Below are experts of layer 3 (counted from 0) of a mixture-of-experts language model. Rows are named router (the router's row for the expert), gate (a neuron's input weights, with its number), up (a neuron's input weights, with its number), down (a neuron's output weights, with its number) and show model dimensions 0-255. Each number is 128 + 24 x the weight over its row's rms, rounded and kept within 0 to 255. Numbers have three digits each.
After each expert's rows: a language model's description of what the expert responds to. This comes from a sample of Wikipedia text that the model never trained on.

# expert 45
router:157122151160082079117107113075100126172148126118146120149095178131165097109117106157184182142123093102116104145109100099127124120139152150068148120108173145137151170109157121098118129127088134108122139147151102102119107121143142175088139116157115109144092127162108145097106147143100126144160131148151132113105104119129115169140102110121113147146113091127121142170121147096140119127138143105163134134138126117111104117142149104133111122115166110155139133159161114099128098131145119149170115112104150158134135149128083173174130107159142104148143153167180151115108120147102116135131126117085120115124165117110134109132126092152135166124079126131131126116114115104135143118144091103129116142128085179129105171140088103098095104107123116118152110048136097151160135100139110
gate0:137116100099128114125095112128111074107121157143133162146113112097110098126131131150109071151141124135083137115120116100148128122132141122094151146101130091197111140173112141114114108129122101132103150148154116123160145120141096174128118136115143064139190134124126102141138128148157117136146141151121083092150143124095131121139204147122174119099102156124135091118107106124143159161135109150131189111135127172131137157106113147131086124166123111113105115167131109128144160136136135096131115089121116134164084155124183127172189118149114089120119117126119136151133129127091122152137105144112099130087164149166117144131155146120127090119188106119151129130167154124121109141145100095133159137109136108144094150112122115169057113127087112139098130135115164108132137133124137
up0:091093104117131135141153176194137118142106092139150136148120143133113073131118140117098103086122146062147121165106126149148162140105109134143169116171134126115110120132138122122119185135122125125141147161170119114128120115118133103137126116086112138154113107166157169136088098088150135078087154115130168125126109119112178125123125088203138072102167123101158161158140163102132124085109107126113100118094118120146075102153113134121174127159128125129107128088149133120108149153110135170113154137118102105111148120116074107135136131124142116129128166096153125132118110179165147134107114128124086097145119107124155150148123085137094111111095159144087102108136149120139145123132129122129113136164140170138110142145116110134137098131164176113147117151148116130124104118121093
down0:125151092160151113129112127133130124128138142128107166135119127122100131120093090159081125085126123118108144195137118149136136097133130102100140148124147110148075076133139129124148136170154096149086156113136112091175191089136101096134115103133125108127140137108123101171143115171114084095124164127113137140148079115127168149148145102117150102127148146115124138143107156119109123129105117137133124149131128128146145097164139170097116117118121160143159110094130126133134180147167189147091159145107116159137122139118135098119156151121157109122091131111186113175160139143131126148168093127157096095146120118151133122142143086115171139126128054114156112115172143112184126155075095121144129141109084144157158118151134128144113128140125142165143121132151158098147123141117126
gate1:116096167135144131181118107100158153157131184139120110091129127100103149113141026123139110086115124170157141102076134119155156147104192113100105106186161139087105111117142100131173165110119164168124113109142204147166116104107161144122131163106101134130103138103142162149101125104124135118086089105108127126068135146148134159122095117109136154108134120149138130105134112106119149156124101077137135128134140147113158154120124124137119142125152151136133112132184165142117130104149136167119147120132137137135114133104145181127087119134131156146143096159128137133109138129157129131136113154081126122123130130076099150137149120165139119140133132122088162123124129186106130133143117092122129141119110129160133128132140125136102130114158114168153109130079128110118139115140141
up1:134115106098147150158165097138114148166151148141136148115079174092129117136138096162228105075097118110128113119137118115147152150160113101103126105130156140157111102136186103138144089122152133098173136121141147123111103088101116130139139118162120107155140080148149119169121109115142093115086114086158100174114107105125135097160156109155140110158118131159088134096136142077108152097128113105120145098136145124123089121116110114135116144132119122146142132128121094112100097127135122101137108198110127157161146124124156141098134103146093129138156133129147114111136128162136108132125113115123130085123097119127146209154107136168140110151114097118141075119133122124102112159140110152111090109134176141115138127129144137146105157101158168110097118110094151111125115133134105
down1:166135121152123093149135095146106106117148144124157115149159136123170105148120083126158099116153110113123134140165135115120136157139124117108108131130108151156122082141146096085157127148107116108135076114140095142157123146138108129130191116141132148097141159130114050162145093152177102158130081142146144150136112124089121171119185167123131120156130124117122120114150136149098079105118159166139121107123111157144142125131161131117132142126126067100117159105130115110129132141135179133115148118146145166098116127118130110132129080138159104139139172144119083156124136111103114137154066139145164114155132107144069086128094135113113127162135124114148169121174155105137153089139117118096124143164163117114139161149157128120156140123168134162161146119106092131154105112075129
It responds to: Table cell separators. Pipe separators between table cells after numbers or percentages, plus semicolons and colons in results lists and headings.

# expert 19
router:118146127132137130133104149086133143115123142095123148163117147097123125090174093139124106109129140132131108107104135144117130138135123128127156150131166083151153114114135106104087129182125125139132146101127159105152162123094117090131123154165082136093126123085109101123108114151171087175129131139136162115091126150152139105116162158142080117149097161112128114116095102132107133149125109131094145095134183099138109104127134130140152132096149120157126149122114093099172130117127132130081097181135100174145148101102133098116073157102156142129138106131120088165125124159156129106113157160149136170135159132152169108162126108127160138121155102114101125106134157166162092158123084130121099128070129155150150083138133129117153080127121086136175171114075119127112126148120118
gate0:135125157084136119070103144121123134112099154150140115129123124150167154125168096169155163131132158154146073129067128161127119152137144132095175172115136124168159146136100121150143142185100112159170148078110114133126127132087142150138122173151092102094147152111136115138116094119131126133153151150135141139137124102126183120129115150135118154153115142138149127138161130156090144117107179108109113148109140115146086109129110084136098165132077088141075098121138125113112154103125115159138130140089129119147114138145119110092085132093099122107104148119166102116136138121140159106136133112110131187097142122110103107129145147084127121125170141177130095143116145122129086128089136140141158128118127203146099099131161111117125158111135098138115115086117132105137146093131128
up0:121079115138150089149155150128127105098134110162103114160140098133086097122103130129101135148128103092084143119158156168082159142128069129169148113115127120121146079151121164161150124132092135131159113124066113120121147162166116092111143117132130136159125147140179149173119165125129081113118119147097116094110127079138080108123076125107152104111114122107119118116151129135124095115129143094149134108124104124112165177096124147145105139087124109107092159120155110120116171091156081123114105080150138104078142057131165156178134142121160085133128116119147138114112151120143115137140143107124164185135137130116146130124140109139108115121135131098144157144160117147141168133127135134116097096126104128087176136120107122113106132109109154108123128146103107144141094146132126
down0:129092185099062124147105149111117144120118128147127155145125135140146152094119115123110105097130099102122169124141134138136111147111133125121102122106150086095129109101116115149155181102129152122158096129140140096119122093140147081165096127145136150138084140105118133119129081107103129149152155135134176147117077110137151140110142146151095100109173118126138134113134160133111131146179204105145156128149143133164158123127124118159126124111125092117145118133110117117118156100077154124135085116145132146120083151140093106106138160110104152112121144133117095137137136129117100142102083132159118114102135092155166114141092116089156096127184165116124137126146131135146132137105095072122148120144148139135167146103108147151153127146108125169167168068096166129125097115137062
gate1:114111133110170140128150162104119138122143187099153087170141134117138116140100103151126091091134099149105097119142097159115131156111115139148106097129157102136121103134117098143126159180140147168078154148143114134115141125102156157168129150201124130164075132114121126160141110112143125148124094147158120151124105171144145137106119143096104121144132100124157100164143111093133168079077114069127118117137102088115129187097094123147131142122154105104080131173151150119102110124090164110156105146152096103096097146126152152124108104138102103156126112186141124164125135111115121120138122130123148081130152094121123152114103125137114089144106124082139123148173120167156120108138143119151116158139093138141156110121100112128104136140132142158157135145100109099145142123088115
up1:170128165159106143149075140115121107126092095117141152087164105146106134126142126098164138120113154156122108112140121111162132146101117145106118154123128149155124138155128135163174145097102146109118113128105086144110115124155155101140128162124101135138155151171146167120118139095131105101137125091104120143120127114187130119126108145127168100125124152135136095177093161129090134129124148133114161121147165122143125125104145149140104132113135154148108109090140140103158098167113109107124162088129166124129136118135106082076123130138138148123125105089120172102128096139187078116085088123136167101195116117117150102147104194100125151100143139134124135085124136129130134094137085130105141128099122130108085110158136092117131156086133142114123123136113156138149137128214094
down1:100136135107122141153072135135086142097138120149155107050129150173142140153119066099113110132119142142100116113140137109128102176110125138075106140112138139149121129136135132172122153161109120144114114123146098106119129130140122125159129154156110109081127148102119122113140108144133127121099110100099123128069165138071164144146142081131150149125113082124165129160135162149101085083120114122153144119098175168089122077069160121089091153149139147115170115146167115145145163166145126098100131135134123162108161115139125081127159131134122158115096110170143128136155083141147102142120142120136125143100100126140113151148129120107106097103175164129119142155145127171110102161133129137153152114118126154106156147131122157129149099124126105126148147161137163134149129104161132
It responds to: Surname endings. Final pieces of names, especially er, son, an, ović, owski, after k or z, such as Cok-er, Fras-er, Sturlus-on.

# expert 47
router:121133140132092094144132128169113130128133138133132161140166142123113137098144128147112119139164128090151083170116112101159141142109131125121148109122094144087109087128123134135181119132120103136128157123187139133143097164063136112141108126138122161107095104161115074137115121153120134125137144124143083112123079159106172122155150153116116164130085140135160107124092101084136115140092091133155088095153148113141170114071135157131107117108112172109161147148101096149151116133087098123116118107136136123150161133136132087155125096117146126143141118088131101119145114110157125139152165129143132108108147171088123098105128099149149127144162140121117139104105121153104142141129117098171113158154109176144143146136179081129114097083107130073113109122113120154172178103113132
gate0:167176129126095111156129136125098142135102150167069123117123162137100102088138119104120103133130159132083097126189114068143109098130125174138122105113130134167125098084120107097116140141173084119142084134165159141102137119123127104131130134085124112128168148082160127095102151130092127105089135112142144125118143093127080169133125174118116072162132115138125093115120144090150184142143152101140099123141098103110125097099129122151117138080133119148126141175110138130157120132140111142170124144138108139162096111164130118120112123163089120155126116139169125123133111168162109175138120112138135093109115133143084126135135130084133132139121179132131114117099112136121147106097113112096164125115122157144131092178117126143135149114110101119104139114136114169169160121153101
up0:120152122151086142131133152153101116120128102129104105057094134186069101121153130132152139104128165136145149148128123126112128093110178111167153120097161177125162118093147142074147165141085101120174096145150153112143133115151153113112137122120104165075149156123126093137128164141130149142115099117121158137098085139156118144164108106132116094136186094155136162111108134129117116141128149142127165158171103141192099142100110135149112125116119107122160140113138093160116153132119122171155112137092111165136118112155138100161138122135102133140167129141085104119094120157122123118142170123121078106155169078129140148122151129153130153133122140112132115102134147127128137132119116151105167118157124150141164157142109099115113103072184126128141119111158129149140117133115131
down0:124097103143131123149130140113118121117129147121148081166111135137129100117185104135135113169145124143098140129146111131133140121120119093164165150093118155151092077130100153133112145158143096113168114112118121112178100099103145131098106112144130152130110127123128096190143118137115091078130102091103138122103158126122135129122125138087129108153175131170151106131071157151121164136075117110110116144133105154102136117110117102130127172151128153083096174128176104127136102096123121143094135112074163117109113109095109117085109077081148137120124099124154121085096130089134128177142112130101121149112061133108098125159151079153134117127140115142118157130120089141156121127115086139115104111153159149149135098152110115111145137139110132130129136144112112122166155184100148
gate1:153139141157130143130118164117102190113138146106153165072197106113139131122070112141108126148152154133161133127170132124164112157122138150087105112105088146128133115136126140132119142131097133131100153142115133131147163147119165135121126122070127161097082123132160103157134127149123089170114141116121115188155133137091139134159136135085130116086139113125139161120127090137109137148088090148126125149142105153125130101118120156149137111127109156129076097171103107107141138133139116096125087149101092077159177099157152157117133100069136155115144170154119159139143092127104163086137147148139178128088133155122151140116130139101132114148080120155161115099131158118108141143147126152106169105137127118162122170144152110176126117135121152132151114107131113118109147104141115
up1:163132133092101112131119150161105092170121186172153120168099124157095135162177158189150132119119164154108105166122163107106144155154120137131166138122123118133163135165142129110124103093167145137126143128159089151138118119112099109128125109119087133132117102151138153122090120102118160115161136112143121126119113163161141121091120096139112122112135109149081083134138181146131101120139131144126150161114117105129130111120145112120103158160117099122149135073130121146071136078121131138160143158141131195119103131129089078133089151163106113136108091150142106110115175149150126119175166133156153141137137116142105146123104107145150147117160112123100159109121162158160161162098091109130128122107127150145119096147120136087168159153136086153127141149110121089149130131141138
down1:101112153121100100142127075157157143137101164133119127123117151111160074101137115126125120147116107125137138124147093172116092103121099138100094153124117106143129122179167165108155092155119104153148106098095115117127096165121120138115122145195080119112097106115142174130110107112124124148116132132155146135112162109150121132136116072138142163170139123087101178120154118066120137143160148106137130127135107131175175121133167126093148139113134176119115121140124144145125126126115106132130148144141114117069069148119180127084157130101146168115123111145087131116132109113141107127158109141132130142179140192111111164132102118097095155113139172120107142125091131104130089135098140160149128146099126099099107159114119155127163131139102108093163125158128145140116154121149121
It responds to: Names, months, dashes. Capitalised given names, month names, and en dashes in records, plus pieces after a capital like N-ij-megen, M-ich-èle.

# expert 5
router:137093127144126128140154085112119120101113163095090166093133157154122084127094117108169160121133093136111129103116108080130138117137131146134131147108141119095102115146124163146148088147098153146120142101144152136147143130102080112113150133130146101099147132146121142130076122155102143110158115104130142142109098108157124156118124136140110140128151151104149097136139107130163107137071176189121144152099145103171128109165132129157135155133114129128162144149183115148116159139103151117130125141134096134135126096161109116117112130122131083145136129096118122131150122185105091106113121135138148134102107154075127140122088157082166072145189139136127123097144112108104161126111104069122123148134129148076092132121083146118134158120145169144150105102109153132116073078163106
gate0:133122163142130126142149115076103125087151151103150123093090114155129124181114111149129122120126161133162166107109126105131162123137130139149094158199130111172142153157157142158118151159122133159115135136094115138118106137140140130117131140102143189149144153156119109124128158132162115110121130148097121152132058085122088169109157110145162159117096125142135135137108082129129128168120123140117134106184167140110166145125153153122129085117152135128136167121100127113064137098142159116113152129139165135154102144118121165083146128126140136101118184081125114157171164104115140112141116174143142142120078150140127117152132112143134129109126088157137093130134121151152124141136149103152165148116138120178183105099134150107082127083137152112122117103120159115097120102124112
up0:130156135104123120094154148132115142099131154114143096124112121162135107165092116134075120165121135149148127158100111122127138131095112151142120131192136101163124168142117112118115122119146116122121133107163088098122126134146123111109125173114128146162177133159105101167107139131161118146128133137105088148152110104133125179133175099140129142130138110129135135135122115163116091184100147159140184100107171139093145131123153146129155100147105127137114137131119148156051142114154114099143127088152156125150146139099130156112153121080141110051125161109140105148085144143133132101159084143174135127143093136158120136120105119116131127138114121161172094105132133115160128167160124087130142140087127116121129140066127150135092102111115175121134124144142136100093060114136108
down0:147134102133126135143131138144139105098154125126128109087089156126153135122159114152123100156174156157124126137167158097151179107170132140139157120135119088151126146151113165128113149133135163133072158088145172114128096159187142105137127134143149128152163152161120124108070152129109118134090119206138130158111110128160117125104174144091156117140121140139142124099114127129194156166095181118107125097119133134156088147130111146105124099150088124104127121144138121125116148136115105137160115147153172100137109135115142133081145138109124110140119166156183129104129105132125109099130116101138132123097116143119117158157144123112149111166118109127135110115114093124158089118141105079148075166094139099110173142089099142155131150116096142125130135167177126127139132091108151
gate1:135146192159152144153148133102119124154064102135121162149127159064095150114126149172147153106160159117142114142123153099155120183117084120142149122138146108131125138117109132147117180147138147144153103123111109130139144130106143087066121085143112125065142119120150155158080107095138121151155115162135126158131125110148151150166122138091140123108111109145132162158130130168107162112114149118084162105104135135153109169109165161123144157154095125128110150144130124124119090125138143194164109177112145130122083103117138103139153138139136136141136136127127141134134101088163114101122103158093099124154134139151097159089096156111123119156120161142107080115149145105110115150133106127153149120125168144140147124129163098106145150143122145159150145167113110108102117088160140
up1:158107104102118103122125105122161125089142138135133080148146109154118144140109150115116101186104123078154117108135084113113150137121141173119120093096106172104118105115164154147142096091118136137127141126110113124178095115192114162141120154118128066143135140159083078121140138129115123088116152094105107097092149088102097109125138163125105125115123113100128121133146143059093105118147125147130138146134139148132121103088100123152133105097118133142124164120104124135096171134120105116133147102152112147163139129127153125136131122134144124069132124102127176113122147191096133081135127154145113128092145130132169111142130127129117134117114119177119137166095103123133116053126110088111164130146126105152175111122100135103149093138107146096112167118122153135162140126102163
down1:156120128132135160130087141162154134120132122158117092155118104159149143182119132118102097121119114095163151137153107133135122123146135141129137132066124109074094171151104145098106125126126130135104083149142135130139133140096114090113106132113171146169145085182145133111171147132129125119141091134090160165095142064112099147139113105107119162153125111161103145104094167115151115108136130129117138080112140139104127122113096125112172172146145107116170175174157126113127127093134134090122157142153141161189138100116134138153160095154099136136170139107091158115158144080153118117103117146180160135114135104122109139151137127150106095136115138139138145126108102152120125093127142141108138129079130128125100080124138113100108151108118071139107111151153099141101162120123156
It responds to: List and heading markers. Line-initial "-" bullets in infobox and track lists, table-row "|" openers, "See" in "See also" headings, and " as".

# expert 44
router:107141103140171145131133115134089183135162119098166135113074113084136137121112117076118123135123137141139144172120127087106120158126087109102117114110185119096119155137129151113187115141108116134107116120161116136122130147126138120113131121135099100120115139160109101111133167136131126144131117135114113114109098141111164084133157109089126148091134111147108110137142098156168150142163096117136156130150157156152167115102129138116160166100167114097140134153095142116104119141097148118118119132145106099090153129110102106126080157063118123154126143116110131153114117160156106147122141137131099163119124114135121137130182091144104166087121086135151113166155128108146143099144155138156090122136149143173171108109115124099106088167136113141108141174095130174080072150083135
gate0:138150130086096079118141109152108068110105131156139119108091095115162144129147169100135127118149166137158136124158121129114132117168079110149145104064095137118118097158126171124138146115119096160175148123143128163136119139148163106152122136143144117155133136110116098134128179117095137147108120165116092125151145161119107123119158125147139175130136121127113147166135150136118118082132118140136134146132042134096124139108177123130161129114101111121123134113137125118127152162109144158147121094080156095138124160097174198183116120112162104135094143142116128138180137110118112138150120103082139137094110124110116111120152123110145124094128119173131134142102165126135103112119132100107097117141115146163116106109135191147124192123117122118110101146149117168134164148120114
up0:119144135112103109125112105165131137076147110106116121149121095128157144140135155162115105115138113142139149163130106142115132118149069144130129089122100144125081114178132147110127197151120160149148086129161150227144134137170178130148121093119143094111145113109117139116189165163147111137125089142148115168144133143144146107145146094142137139141137131095142130151146108088130136110116116126179112102109074139101100134134115139112139135135137087089095148115149126125145127149121140132130127089117141156125153132080136107138128138167154149135110163146127175125141163105118148153149118108097122107108142098130124116120151119077126113114140111168106134147124173146122150071159104094129118129117124121176102143147124181143123144141138124118145146172170141183087114115120111
down0:119136127115051079138161137139160147098098084105133123118123128130141124125116084134142072140136121096117140133121093117180122117121135132101130097154114130107130113128109132195112145141113095153139150086127096122087101097135129134096050152137126141108149138082107109121168095095160128084089135142122151136127088159151121172140129104139136145165137126097131109141151076151192076167133114136121133106140136144083106117083125077123117110123129116119141135121098148107170155137158154144108152123116129119124119123164175109146153085103129116168106128135143139151147105138140104138135117103150146143118137088123110113109129119106125103145129106118142097106143153173117134125145081127132157108148116099122120146147135092166108096184135138110158095102160106138116110119112153
gate1:150143120154157096132139154147153153096112125162108166079132118102192063143131106114125118117109161151124173112121109132156105123121150154152156106149099092100132126139153108134141118178144166164133147182136127108157115102143144148161125181113139121116115114111118150113094127184119098087118132097172082118095100118118159158129141175153146103126127130116112133144133143122144200129161116119091115156140138159124127088148109096130119124114151128112177106064103102184086129076137078126131139166134125141147090092145106107111138154140146135120119146140124120140130157128139114110132119137096152126160137150147105136138133153167137142128114092123113133103122103172144177133140126149150125148126169145139098113150119104126096131134118133105176102097117133139149128084139129
up1:140120135123104100167121102129111141150084120103115156125115154150064167168134137119123118158116132121131127112124134148139136101154134081084094167126134139153122143173122088149135143086140189113145139149134172103107112122132119124166134125099098110113111118122128116138202162124107111181133107140126158094139156117124080144160143109129175113180129152142111148113117116136116082154148114164141105134111116124094115093152133137099126137149088108151139138181111168132111165178127108137125115097185130095095131151100132112136160123116138110112129103098115114086140136118111129185117134103156138074125124109116113149131171092088125119127103158102146102101143095109108077141130131126130078112113124149112149156141104110138174109157104166122086129116120136102113124115112149
down1:114168146163175107116116123106069105145114130178111059156098125110126107148131161102123135134174157136154127149123138171085139113148125083138122125114143139184135129101095113111124107186124111138136138116113147158115141128089143132147125142133148148111114127140160105135143130163164123124111130085161148104101126111143112096111119124150156120137150146126148131121113098128153138101115176109119121082167123119080149144099137106115111114077101118100128153141127132104098133124121118119154142092086131148119166137134111148160122133112111144102130177110145129119082133114131156153144127147091132118114136108092075160141160098121145106143138088134146089171109103132110183122119121136094136120088145150088147126217157181103102131090132133108088150124094118123111124145132129
It responds to: Asian and foreign name pieces. Syllable pieces inside East and South Asian and other foreign names, such as Y-ung, Hye-K-y-ung, Wal-worth.

# expert 12
router:126085129133075177105129156172126115093163146132118129130094154120134110092111130122118185127136116125115139151147101125151094113154160153141110158143147077122148093142139154123116095151193120115131132144138088169141131103153127139136148137114084133095115135100129154083111123161120122125092107119141129125124120179162164127153146158110122114110149158063116136140114153146090119111144122120140102134119091155144146111124148153120115169099176102154149161093113130143121152160141121132159100165111164112130132129101151139120104092090104098140150119116098157106094088170149124146146131122143151092120066139135147080104119122136121185142154104092144160124124116108150105122099136111090121135126144149152133139158091114129136144109115150156119168134138075094164166169132121
gate0:117154140143140127137090125144125175128121176154117118130130133108081126152113155169094101133118155138148148159165093174127121103144157106174095110160095106150139110136127171099150135130149133162128144165106137100148119168118116103145132165165099111119110166149119139145157131115105126165115152146093144056144091157150141080129118165101149183145125160106093106118126130132159148129133127123120141118137095122109146140152134107070118147141095087140178125151155121119130139111154106142125105132135151130139145165110113147111134123095164128101148138095113115162156077103103127151117119092142102134142129149178117129138143153112117130117137117116104136135095109104158157178097098121108133134131097202146126173123160116110147093116100113127109184109111116102138091102157153
up0:156137126140103099135114138078102159111136100147118156104120105129117160120122126126166082139171128106080164148111128138125132124166137163155106125090119135106144145164125145098133167145095142146144120165112162124118153131143162154108123136098121096140146139121098162124181174113156115161123100144166127126167137146148110177153129139113147098180142183117146149174119128137157109127178135138109098118129106103151111104128160097112111146160083141121107082142131123149082116150142136173166119159120132146120106099133115158138116115120125144148161117120159101167116138117092106114086152121108141122132104138129102124099134116141090135142203158171102123127134101104140112178085121146142128136120099094119110110104131149068174114113127142161120152176119138112152129100155119
down0:057118110136143124139091124159120108136075119098138124126195137128103116123134070113179130055103146097114118118101123106157123109139136144134114122119126113149149143172139163171137155150141147150129152107151140097137127083103087117186089122146135125152132122094182157105126147146126136154100113133105110149107128126117102127110130141147151135170128123110121136090128153128156108105122156177111139176158113127101149118143121118108097093100123103103078146140124074105139112120129156139085154133159170119169130162095152127108136161106127083147136143155156153108123117127131164092124115124116111136136114151129102116148145153100111116160147131114138126133140105122119112155147139124134114123097119147108119177114104132067110141149121165118137128166088103137143191075128152
gate1:101124112100117113181107123126117116150170128127107136144141133087137138114129158125161189080135146128094156092089127180141121122128101104115119159124116131058126131116130144152142148109142110162123125120121155103143129160092094113117114144111126132118105132103105196089133097171158092165140115105139109082127140128120122147122147165127127101107128139146150121138164109140131130130155166166138110109110133125122152178187137144104120152124133170167113099125129143137133130140157114105158130162135157124092065129111103138138154113078111106130135147134081157119106192114140120115097094152119124137112089122135091152097117135108142142151097141169123108112104153155159087149137131093126153113179121093166118116116082091112150141131094105153116144120123176121113133155120156
up1:166159111105114108111089124145120150142111123136122120180105138129124143170138137124071107143109128159136120119154141158138131103171129174149170160131111093181118139111115134099128128118106138138134121137157164131103125177129129131140140123154164137138094138137144091120121121103126138079118119137132137116118125087127140043124133111153126127162147102088154123144100103130153127134124112093154093153113149116097129139117149128156150101137114076106131181145135132147152158106094141132136127140076103086115160097131141146110134110152158092166141164106097115111119100156110139115149152156133128163113122134097134143134182158162145116106129135095142103112145139128135082145157172135107143119139164172086161042098144128137094103142156118110099116145080144125152130084106110
down1:128172132120126099139163108118143107162157170125065143103151097124138086130128133128123147128086132128099108146109142185127117136137084106144115125097147146117120120129105154154155091148087120123098100114105090117131137109147143111126157110114115145139157130170153138080138145130160127157118077121128068104106128129127156162138121200119159202113136172168121130135100096114130092149072128188142131132116111124132113120139153105160144165127149121146084146179148129071152128084109150094096131106116146120106125158142129126103104125165082126100128147153126122117100142141149143124126162125105143124148121117141155157120091121164135136130124148173135117165109114144110117101114154114152115118111120090155152079146127105137153156142156092158144130123112145119151122095105156
It responds to: Indefinite article a/an. The articles a and an in running prose (part of a deal, kept a clean sheet), plus table pipes and dance word pieces.

# expert 15
router:167102107146128127159110109148143106088148127154069128107139133119117104127127120174092132179131118116138087133172113091084124115155113058130122096153117153130169128094111152103130107127146153134110112174138137089133113125131130131127159139115088108142119121123137119166165102148158090118140156117163072139144143172085113109147145163170129107099136141140120128132094134115120099126104116189125143102172110143132138151117136142110156145119146171098117125128140119115132094172142160113140117115106155075083145159154113172128137088176098127160150154133122123117157111132107115125093088093097080088087105124141102117148144137137105158130125160115113123122186120146108110178142125176142145144137136124151092132145116142167144142108104142142144105140124147140141125167123109
gate0:140134135092119121153148164140136118168087129150076120153112153102122128136157106163132153122112143156099092115111133125076135123127115113123108147113101168188080154131174118118131142140154143138119128122183165170125158122135121123158133111143117188127078141125111134128133133111148142108131165136111158125112108166171145116156142164145078084131181119127121123131141113124149182123142125135116132125140114125123132143125151090137084129151103105115109117125117124157163094123136090094168104092127124154145164150154127153132139147119109105136137081171140159129118136110130131096110117092121170157111131140126095148141150099094154116120129118143118113124127144139163144116134118123208095145137101133122080126164063111171125102137155152159088116082150120084151157121124093
up0:104153107167139166133157137137119094094126102109077087143108120165133167113118133136146111132148101116143113123151149184167137128104130154129146152109144145133118090115111145115099131145132169155118113140112126102105110131134118122152127120132157106135138120129125173115095113137112141144120117127124142089112153115126140125155112099153132087080077179170083118165141150123147082151157142122157148146153119111112153119124137119116107108096112099126054157128137101169125162166163142147113102109130113143158130101122088081110100124154133152112107120111093115145092103129091145126203123134166111169126121105095136127145077174099135119159130129124145119152143098065146151143091144122087156072101126124110119142110142115117139160152125083109133121163120090110146102115112107
down0:143133102142137197120083102116132103094098122075109131153139140089135118131173121150128131112121145116150121111132130126144102103119151151115147124130144140123104134163124150134141114144125153133130105144127113102148099128131146113125105146158119119106149101084180106104156134147117111132158129138127155093074092123151109144149063120136133082073141121113157092155116154091117141120106143115136114092145162090145111134145119138142160141178139146136163125105103072080168106124088139100174138149126180106122159127098094155143154097116129112115129139145136147181140116145125120138143074106095128079092129138123143142123152108107139159169174187143084161134143174130092140129149136138105121127134127126089168153125098148150145107126090153159135143124112134131124101082103115
gate1:156114114129143085101116162107110140146149160136073177115121148127068137157094133140112085135128159133132119131088111103161158127093111146138139136132160155151100120157149135159133119086125115155117128152167101123136149159141149128122121074145108163106173123119121123129122125095082124124112134135146109144099119156159152156132119153125166119089117107135086176143124146118139112107149118101084125119132085100119113112128119136126180181099205131122159113162141129089100164092079122130142168159200157142125124112132131114110133145165116147093132132097113114123145111135180080143162106130132127101158120143144087118137129143148117090104131165116105126102115134153085129148113140150125082128115093126154119121127079153149148126140115141152097121125133118144112123140168157
up1:152104152166105102133117160129114108153137150146096067097141144192097135138110119105127161138145136136143165074092132125170134184136087137156155120114147184125175182157092156126098145119089117140131145097127098122137108111087109134123127086102126153134104166126110141125104161127114117138119138128147137135126113157132109107151115154146122132098161107096110115104117129155131169143101117146135121121093156138123114120145066114145118121106140118137097121161119122152116100131148128135073112137138124109077132115106109125133101142080101103127110110128154083133124117169084118106079162156112130119143115124073114139193132138123115132117161123121089153125159114160142118144108121139128167154119109176150135119109110130118155125097131104182098175145121112079105108133101106
down1:120143123103117078153135144120090099122109116122094131111141128177099142162141128110109120128149187160115114125130131156148153107133130149161139150118138127148108140112124081147123165129139167090140112133123090126111169119137131136109161089101146123143126152127092089111138115194126158135148124158082138130132153107109194123127093110120170098142096111118115125107123085149100110130181103127125161137125123130147125114116104107117167165123150107100107120138114176116110150165145142142120132112116090120088151122120134115166122114114133160128149127136149109120155095138123076139146134091159112151157144103168130137142137150147179163108142095094114126134122089176145135175116148135137131125092077178120157153171056137140112161125110130122175111160146122139123102134179162
It responds to: Scattered second pieces. Mixed pieces after a short first letter or in tables, like B-oe-ing, P-ops, B-ump-y, table pipes, month names and thousand commas.